config = dict(
    n_layer=8,
    d_model=192,
    n_experts=160,
    experts_per_token=6,
    d_expert=32,
    d_shared_expert=192,
    activation='swiglu',
    moe_layers=[1, 2, 3, 4, 5, 6, 7],
    router_score='sigmoid',
    normalize_top_k=True,
    routed_scale=2.5,
    balance_loss=0.000228,
    balance_bias=True,
    n_groups=4,
    groups_per_token=1,
    init_std_router=0.0323,
    lr_router=0.000557,
    vocab_size=8192,
    norm='rmsnorm',
    norm_eps=1e-06,
    tie_embeddings=True,
    optimizer='adam_atan2',
    lr=0.00272,
    beta1=0.9,
    beta2=0.95,
    batch_tokens=65536,
    seq_len=1024,
    train_tokens=288200000,
    steps=4398,
    dataset='wikipedia_en',
)
Below are experts of layer 4 (counted from 0) of a mixture-of-experts language model. Rows are named router (the router's row for the expert) and show model dimensions 144-191. Each number is 128 + 32 x the weight over its row's rms, rounded and kept within 0 to 255. Numbers have three digits each.
Before each expert's rows: a language model's description of what the expert responds to. This comes from a sample of Wikipedia text that the model never trained on.

# expert 50
It responds to: Pipes after Chart (year) in chart tables, sentence-opening It, In, One, the and and mid-sentence, and C in names.
router:095097103153076093130108171172120142171142138124081086132100081108144163088135142132097074206131112164146104116128140121096083170136080104160148

# expert 18
It responds to: Opening parentheses, dashes, apostrophes and pipes after names in biographies and headings, e.g. "cabinet (", "McCreary's", plus words like alleged and accused.
router:115080115151099119172115127121093152173156074160079107143138172144132108125095172108139145120120136107177074097124153148076111129094111116094112

# expert 47
It responds to: Conjunction and and pronouns starting new clauses, plus nouns or names beginning a new phrase in narrative and cast lists, e.g. and, who, Bishop.
router:179150054138124084101147129181090104151143134194131121085074190162094149124090099121182155151196122110153081134117119137086125115115071149154151

# expert 57
It responds to: Beginnings of given names and Greek-derived word pieces, such as Ana, Philip, Anna, hydro, Paleo(gene), often in infobox lists after colons or hyphens.
router:181182109132108132126174145143101127214163221090162132134094162151073155092126120155147117135155180161154084081074106125000130129149165086108097

# expert 17
It responds to: Opening syllables of uncommon names and words, often in tables and political or military text, e.g. Dem, Ep-helia, Yuki-ko, Mars-ha-l.
router:078127202113069144105131124178166142127116119152148115098056083091117139088092141155134045142132100118085126125088099106125092155156102106138139

# expert 39
It responds to: Pipe cells after names or "Win/Loss" in sports and music results tables, and past-tense result verbs such as won, received, resulted, gained.
router:074169169114096140198096172130118113168161155098108156085144174128151141115096163105169151159090156175195104185113094158119130143107092074119038

# expert 49
It responds to: Degree words and prepositions before a quantity or phrase, such as nearly, almost, approximately, roughly, about, than, from.
router:143146138114080131155101081085155156148169135189088109120147153100126102128130153114174169109143118113115168142057140131135081125102130101093144

# expert 52
It responds to: Mid-sentence and, or, but, and & joining names or phrases, plus prepositions like in, to, at, from before places or dates.
router:182148144142077065137139152139047124120181165066132089076142136122136169160132184157154124126085203097090123097081106144137104175170134113095136

# expert 25
It responds to: Periods ending sentences and the dots inside website addresses in infoboxes, plus some commas and section breaks, such as instagram.com.
router:123174176208128131105145170165090191204173107188072105120137104118161082108112117127148149160173156113170079105110131134131097076171119071175165

# expert 59
It responds to: Prepositions following verbs or nouns, chiefly in, of, by, from, e.g. found in Brazil, reviews from critics, Preceded by.
router:184152140146108089122131154154079137173115170121084086116183103160101153087115155118152095191145126106093116045155114159168220139168137142178146

# expert 1
It responds to: Ordinals, Spanish articles and team-name words in sports writing, plus dashes and closing punctuation, such as third, Real, El, per.
router:112112110101059173127118081137161134112085105102129104133148139110059131089109118073101135134175183119154123170166075102137101147173110116138120

# expert 9
It responds to: Nouns and word-starts about testing, research, security and warfare, such as test(imony), Operation, Battle, Corps, Services, often after "the" or "of".
router:159068177074140061084117149122139131158100086138140138132164216118134152135111143107123083161159121145152127096153167121142127108068156114177130

# expert 41
It responds to: Verb forms and participles leading into a complement, e.g. Base-d on, designed, considered, approximately, had, has, According.
router:084151092068142143110107110114137135217129190133116077144137097097165151125186168152108119143174133130141154173079162076145072085154188097132118

# expert 43
It responds to: The conjunction and in lists, of after nouns or percentages, and auxiliary has, had, have before participles.
router:107117168082116133157129147108106165130164100098141152114130119174155126117154164138188166091119138131108111193163104174216149175133159080062121

# expert 36
It responds to: Periods ending sentences and words opening the next clause, such as During, where, following, although, plus narrative verbs like declined, resulted, suffered.
router:161138154142122098148173158134108085134175119143112113117162139151114140122063098143081106137094126131176106136141158191101127110140087079143157

# expert 60
It responds to: Inner pieces of personal and company names (Pe-rl-man, Am-az-on, Az-evedo), common first names like Jeff, Josh, and election-table pipes.
router:112078078144138122150094080156170169137061148170068128133102166120128163142119176187133140189107169123183157151123174099115066086129154098092131

# expert 2
It responds to: Punctuation, digits and word pieces inside infobox fields, taxoboxes and tables, such as Clade:, 0.5 acres, sq mi, 1–5.
router:141122121125146139202205144150117159151124126133113159128091159145116131161081056143233127129121137101126101120164104126093146075127109117079150

# expert 8
It responds to: Ordinal words such as 20th, fifth and second, plus paragraph breaks and pipes opening rows in chart and filmography tables.
router:087134062177156128115148124116102076090116129139100124112075133155130138126069141149171092176120151157180178114107115126168180131140166133114143

# expert 61
It responds to: The conjunction and or but after commas, and pipes or semicolons between numbers in score tables, such as 1 | 2 | 3.
router:150172096139082086090189135144118084123133154136105101135116182126110191128148104200100119149121140091147112142138031163061126185135105123089136

# expert 24
It responds to: Articles such as the and a that open a new clause after a date or heading ("Today the church"), plus parentheses after numbers and nouns like security, acres.
router:131142072152115115114170128118118099114139123139105094131128192107092133111123102159194099119147134132165152051069141167124076214169137163148120

# expert 63
It responds to: Middle fragments of words and Mc/Mac surnames, such as A-ust-ereo, e-uth-anasia, Mc-Gill, plus pronouns "it" and "which" after commas.
router:140099080140144110124090111154177088138103115148144146180148198167111161155118113205160116155149157155191183097176164132095131179146109121125092

# expert 58
It responds to: Lead bytes of accented letters in Polish, Czech and Hungarian names, such as ś and ř, plus equals signs in headings and commas.
router:098140157145117221093131160096069124090139110144140109118102113100164134129155135132159061095129141117206122178153138098119067120058098162106147

# expert 0
It responds to: Commas, equals signs and table pipes inside LaTeX formulas and stats tables, plus clause commas before although or appositives, e.g. "Bronson Beta,".
router:254115123083106167125090089092134068098128165194109157144124133194088207149158118132109123178174144123153134087121107119125098085155110136135109

# expert 44
It responds to: Prepositions and conjunctions such as of, by, to and and, plus pipes before country or place names in ranking tables, and first names.
router:180159115169174085103076160114099130218145121155095125119142125164128153127160070077148085154150124108199109143205158171137132102121147171118164

# expert 11
It responds to: Inner or final word pieces completing a word already begun, often adjective or noun suffixes, e.g. liber-al, lieutenan-t, Thank-ful, protect-or.
router:028148151128136149151172159122197138157129170146124148075107119104136162105166133099143125193138109137082103137120094139218075114115187150084171

# expert 33
It responds to: Paragraph breaks and heading marks before new sections, plus first pieces of capitalized names or words, such as Mas(ahee), M(5S), hyp(ocrite).
router:179145126077183105156140113151119138143117114186044128173140079144096168091130116154128099123185129136102155110101149184141161130121161108142089

# expert 53
It responds to: Capital C and first pieces of names, codes and units inside tables and infoboxes, e.g. Celtic, Captain, Area, Vijaya-wa-da.
router:151104079131127083120164160183078125097132125094142143096127179085171147079095097105143131186119165156113106138086053142109141118130168131129158

# expert 31
It responds to: First stem piece of a multi-piece word after an article or preposition, especially conv- in convince, conviction, convulsant, and att-.
router:162159079111091093226172153148159096161160128159182125124175155146130147074125130167186124133178179165117169111117154072075147079097111133133116

# expert 42
It responds to: The -ing piece of verbs like placing and coming, list-item hyphens and line breaks in sports results, and words like qualifying, ranked, scoring.
router:200145142138125130156109078147175081155122134177122106168167095137121112067150081175179138153095095117160165197181124133125138123117123087123162

# expert 54
It responds to: Middle syllables of Japanese, Turkish and Indian names and places, e.g. Kin-osh-ita, Fu-k-uoka, Bol-pur, plus words like Singh, Khan, Kumar.
router:112154112103128085171089193123132123192138187108152110158091134106110134112095091093170172154118153105091090164081139128160039085101103126099145

# expert 30
It responds to: Closing parentheses after ages, years and statuses in infobox lines, as in "(age 56)" and "(m. 1917)", plus East, West, once, twice.
router:101109057172096049165111113113150135172119133109115088079122184095143157107168150113161170112108144107140191102096122137125147085139142085145100

# expert 40
It responds to: First pieces of technical or compound words after a or with, such as gener, hydro, electric, anim, Che in Chester.
router:245140109157172116116131150151201097086162216100077124129111085126113165163090155111136090118097159121147131130068086168131093133097114141134193

# expert 6
It responds to: Single capital letters beginning abbreviations or name pieces (K in KBO, M in MLB, B in chess moves), plus table dates and score dashes.
router:170134103083172075153107117115137153123134112164116132113105162095116190114148169117146123197161130149148140069144033154140123130154153110073143

# expert 37
It responds to: Pipes in sports and election tables, plus verb stems like ens in ensuring and wor in worn, and adverbs like yet.
router:137133123145145161129120114118110089069133082115108056052153112119125134119159130144151128148120048108062092124085145110144122116118121157121175

# expert 16
It responds to: Day numbers before month names, digits in dates, sentence-final periods, and auxiliaries like was, were in news and history prose.
router:169106105135156122083105132100160144101199103098100123126147161086195102131084126115198121124218112083088060098136113127117166096165114159080047

# expert 21
It responds to: Periods and commas closing sentences and clauses before a new sentence, plus first pieces of Romance given names and surnames such as Jean, Pierre, Gonzalo, Pinzón.
router:144126140139142085134119147159192145168136155115106084163104138129131120131141108178117074168178148123133106171149108188099088160141114116143107

# expert 45
It responds to: Short first syllables of names, often Asian or Slavic, such as Wong Fei, Ki-cheol, Homolová, in music, film and cast listings.
router:108118159133132138123133132090146168160145173192134115107119066189089128129118182096169058087197111139095097106116132108100171128112133121183134

# expert 56
It responds to: Numerals in infoboxes, tables and text, such as areas, ages, populations and counts: Area: 30.52, aged 31, age of 71.
router:126068104081135140138131089086137074102136149102087127110141122099128137112146138124217180092161123032129076144143075110171130068115116144154052

# expert 20
It responds to: Opening parenthesis after names or dates, as in (born…), (#08000114) in listing tables, (160 ft), and name-starting pieces like Ol, Mol.
router:123110079140115161140124141100104153119064121152115115163089089118115133110099146169154093125077137129111177155155140169099139146133097165155111

# expert 34
It responds to: Capitalized nouns in names of armies, wars and battles, such as Army, Corps, Battle, plus Order and Land in taxonomy lists or titles.
router:102146160051156092097156138139196202134142179165164153188167096116137113181161136086116132164137110094178139111073145170107152151095159115137063

# expert 5
It responds to: Periods ending sentences and domain dots in website URLs, plus commas and closing brackets, e.g. Virginia., www.youi.com.au, (Gls).
router:119119183183121054084182151112154146142190178113125131126164089127208093083102135090093126127120157138124090153155111109047125090112074080079100

# expert 55
It responds to: Pieces of Indian and South Asian names in cast lists and filmographies, such as Singh, Khan, -ka, -ji, plus table pipes.
router:150155107146066076140121115133162148122178126112087093114099168128137142135072134126181123189141056121167135133111108138110125113139070142120127

# expert 23
It responds to: Last tokens of proper names and place or institution names, often in tables, e.g. Alumni Field, Smith Center, Carposinida-e, McG-ill.
router:076094120109118064095095171109101140139130182121062148088186143123151128141112107151143128191194152148101068065072093125092120173084070155130183

# expert 12
It responds to: Opening pieces of longer words (ins-cription, conv-ent, ep-isc-opal) and year or century numbers like 18-82 and 19th, mostly in history and architecture text.
router:123146132124092112116096082100096154158111110148118097172106100184136121086062126088135127096116126123103103138101099094130157091115203159166145

# expert 62
It responds to: First letter of a heading or paragraph like V in Variants, list dashes, and travel words such as tour, trip, museum.
router:114132146129156138124152147099108148107167098117108106050132158140105156064123132101110071139077167120114111104125118170122177061111151166160162

# expert 10
It responds to: Word-internal pieces and See or such, also, as; often cho of choir or chorus, and South Asian names like Kap.
router:154126085091144081130130150122164107075143199122094128077123113160180138076150146138158109180183130120151083138115179103111117102063178111114103

# expert 35
It responds to: Word-final s and other noun endings, especially plurals like species, winners, members, plus heading = signs and taxobox colons.
router:185116087154046091088127112107148171188130152090090105105158147103139134141191161140099150149133149186060085156123126133180143111131190130164185

# expert 4
It responds to: Final pieces closing a word, often names or place names, in tables and lists, such as -ly, -ić, -y, -ts.
router:076132145147081074112120117118121132162118172126121094154138213109122104137108147126181140156128118092073053102115115127200102111096074101088159

# expert 48
It responds to: First pieces of words split into fragments (ca-dets, bar-red, dec-imates, kn-ots, F in WINE-FM), often in military, police or legal text.
router:102062107121174075123153147127109118119139116221144131084140158152121072136068102055118048185102190107106092150122096115164151150106126164143150

# expert 27
It responds to: Pipe beginning a new table row after a line break, heading equals signs, "See also", and date hyphens or superscript carets inside tables.
router:164142135127141123163147148210080131163158132139132123158179119100111091098149119146157096120122095105109162204091148168141097092169092138105122

# expert 19
It responds to: Middle and end pieces of longer words and names, plus plural endings and years, such as Merc-os-ur, Liber-ty, glac-iat-ion.
router:150146112172143085178154148146139130169150120145044129094157195118177180140128146105156091108129102099129114114148072137155106173187095097121103

# expert 29
It responds to: Quantifier, adjective and preposition words needing a following complement, e.g. such, several, close-ly, only, plus RefSeq pieces and geographic km/north text.
router:071130169141114129084073187124123120143159159134080114129134115154147112087077171123185143197089104043094066121119161119066157155127113128145137

# expert 28
It responds to: Endings or heads of proper names and compounds, such as phone in telephone, Boston, Radio, -ović, plus infobox values like heights.
router:110115071151132096123077081117120147126134147087105133097139162110106170122088131141134138205110131101097125116171100158118161132121040130109163

# expert 15
It responds to: Pipe separators in sports and data tables, and "at" or "of" in university names like University of Texas at Dallas, plus common function words.
router:136165087131090091132138187128083157106142131182099093063164178127063133134085089160091122144163180107087133125043174102090115107081212113130140

# expert 38
It responds to: Commas ending a clause or noun phrase before and, which or including, apostrophes in I’m or system's, and name starts like Car, Mac.
router:126091152131103151134127163130087169159081154161104160119107182189140109151096138123104102103067145116148144174116107139106153127096111162103102

# expert 46
It responds to: Equals signs in section headings, plus news and government words like police, According, Times, and Cow in Cowboys.
router:111114141172158104132168166142124136092108132124163103141172169081088063174096109113119085134179068132111133231135165154113082047097082108085116

# expert 22
It responds to: Word starts in French, Hungarian or accented names and titles, such as É in Église, Jean, Pierre, Saint-Étienne.
router:184114121167118108110019139098080166134185128091094074159140110127140126172121107139146097092104156195116096083114145105132119163092148118152100

# expert 3
It responds to: Inner or final pieces of proper names and place names, often German or Slavic, like Klagenfurt, Mönchengladbach, Zagłębie Lubin, plus plural endings such as symphonies.
router:170186151081141070155112127112110175122135157122143161142151165123157159161115109120094099120119130134134138101102109172160139164143093091094115

# expert 51
It responds to: "the" and "of" after prepositions like under, plus descriptive nouns such as executive, century, museum, religious, building, official.
router:118145079152161180137118140116126118145140111146028179137127086134101120149057146092132132093179141141127123158101101136129124072171149108122097

# expert 14
It responds to: First capital letter or piece of proper nouns after headings or line breaks, such as C in Cricket, Gy, Up, and See of See also.
router:136140149145155120117143152185036077130149121131166114138092125142147180077144124144133160153099170080107112140158121141099084122134157051196153

# expert 26
It responds to: Word pieces after a hyphen or dash, such as leading-edge, pre-medical, plus digits in scores and tables, and sentence-final periods.
router:157087055119153143104138113162139135181106163189141066141151180095091085141132149144155162136170182133142078139150163133125103111153102142136124

# expert 32
It responds to: Unit words like mi, km, acres and km/h in geographic infoboxes, equals signs in headings, and mid-word pieces of names.
router:141092096138128112138170130114154092135152137107112101147150205115077147148110049181150087135109169124141128085113148083126134089195134131150205

# expert 13
It responds to: First word pieces of foreign given names and taxon names, in name lists, medal tables and taxonomy boxes, such as El, Il, Mar.
router:084118114103121123141147123059134073160073092078107123138144143141100187130138138163093195102153155153153142123079168196068082145152146124124145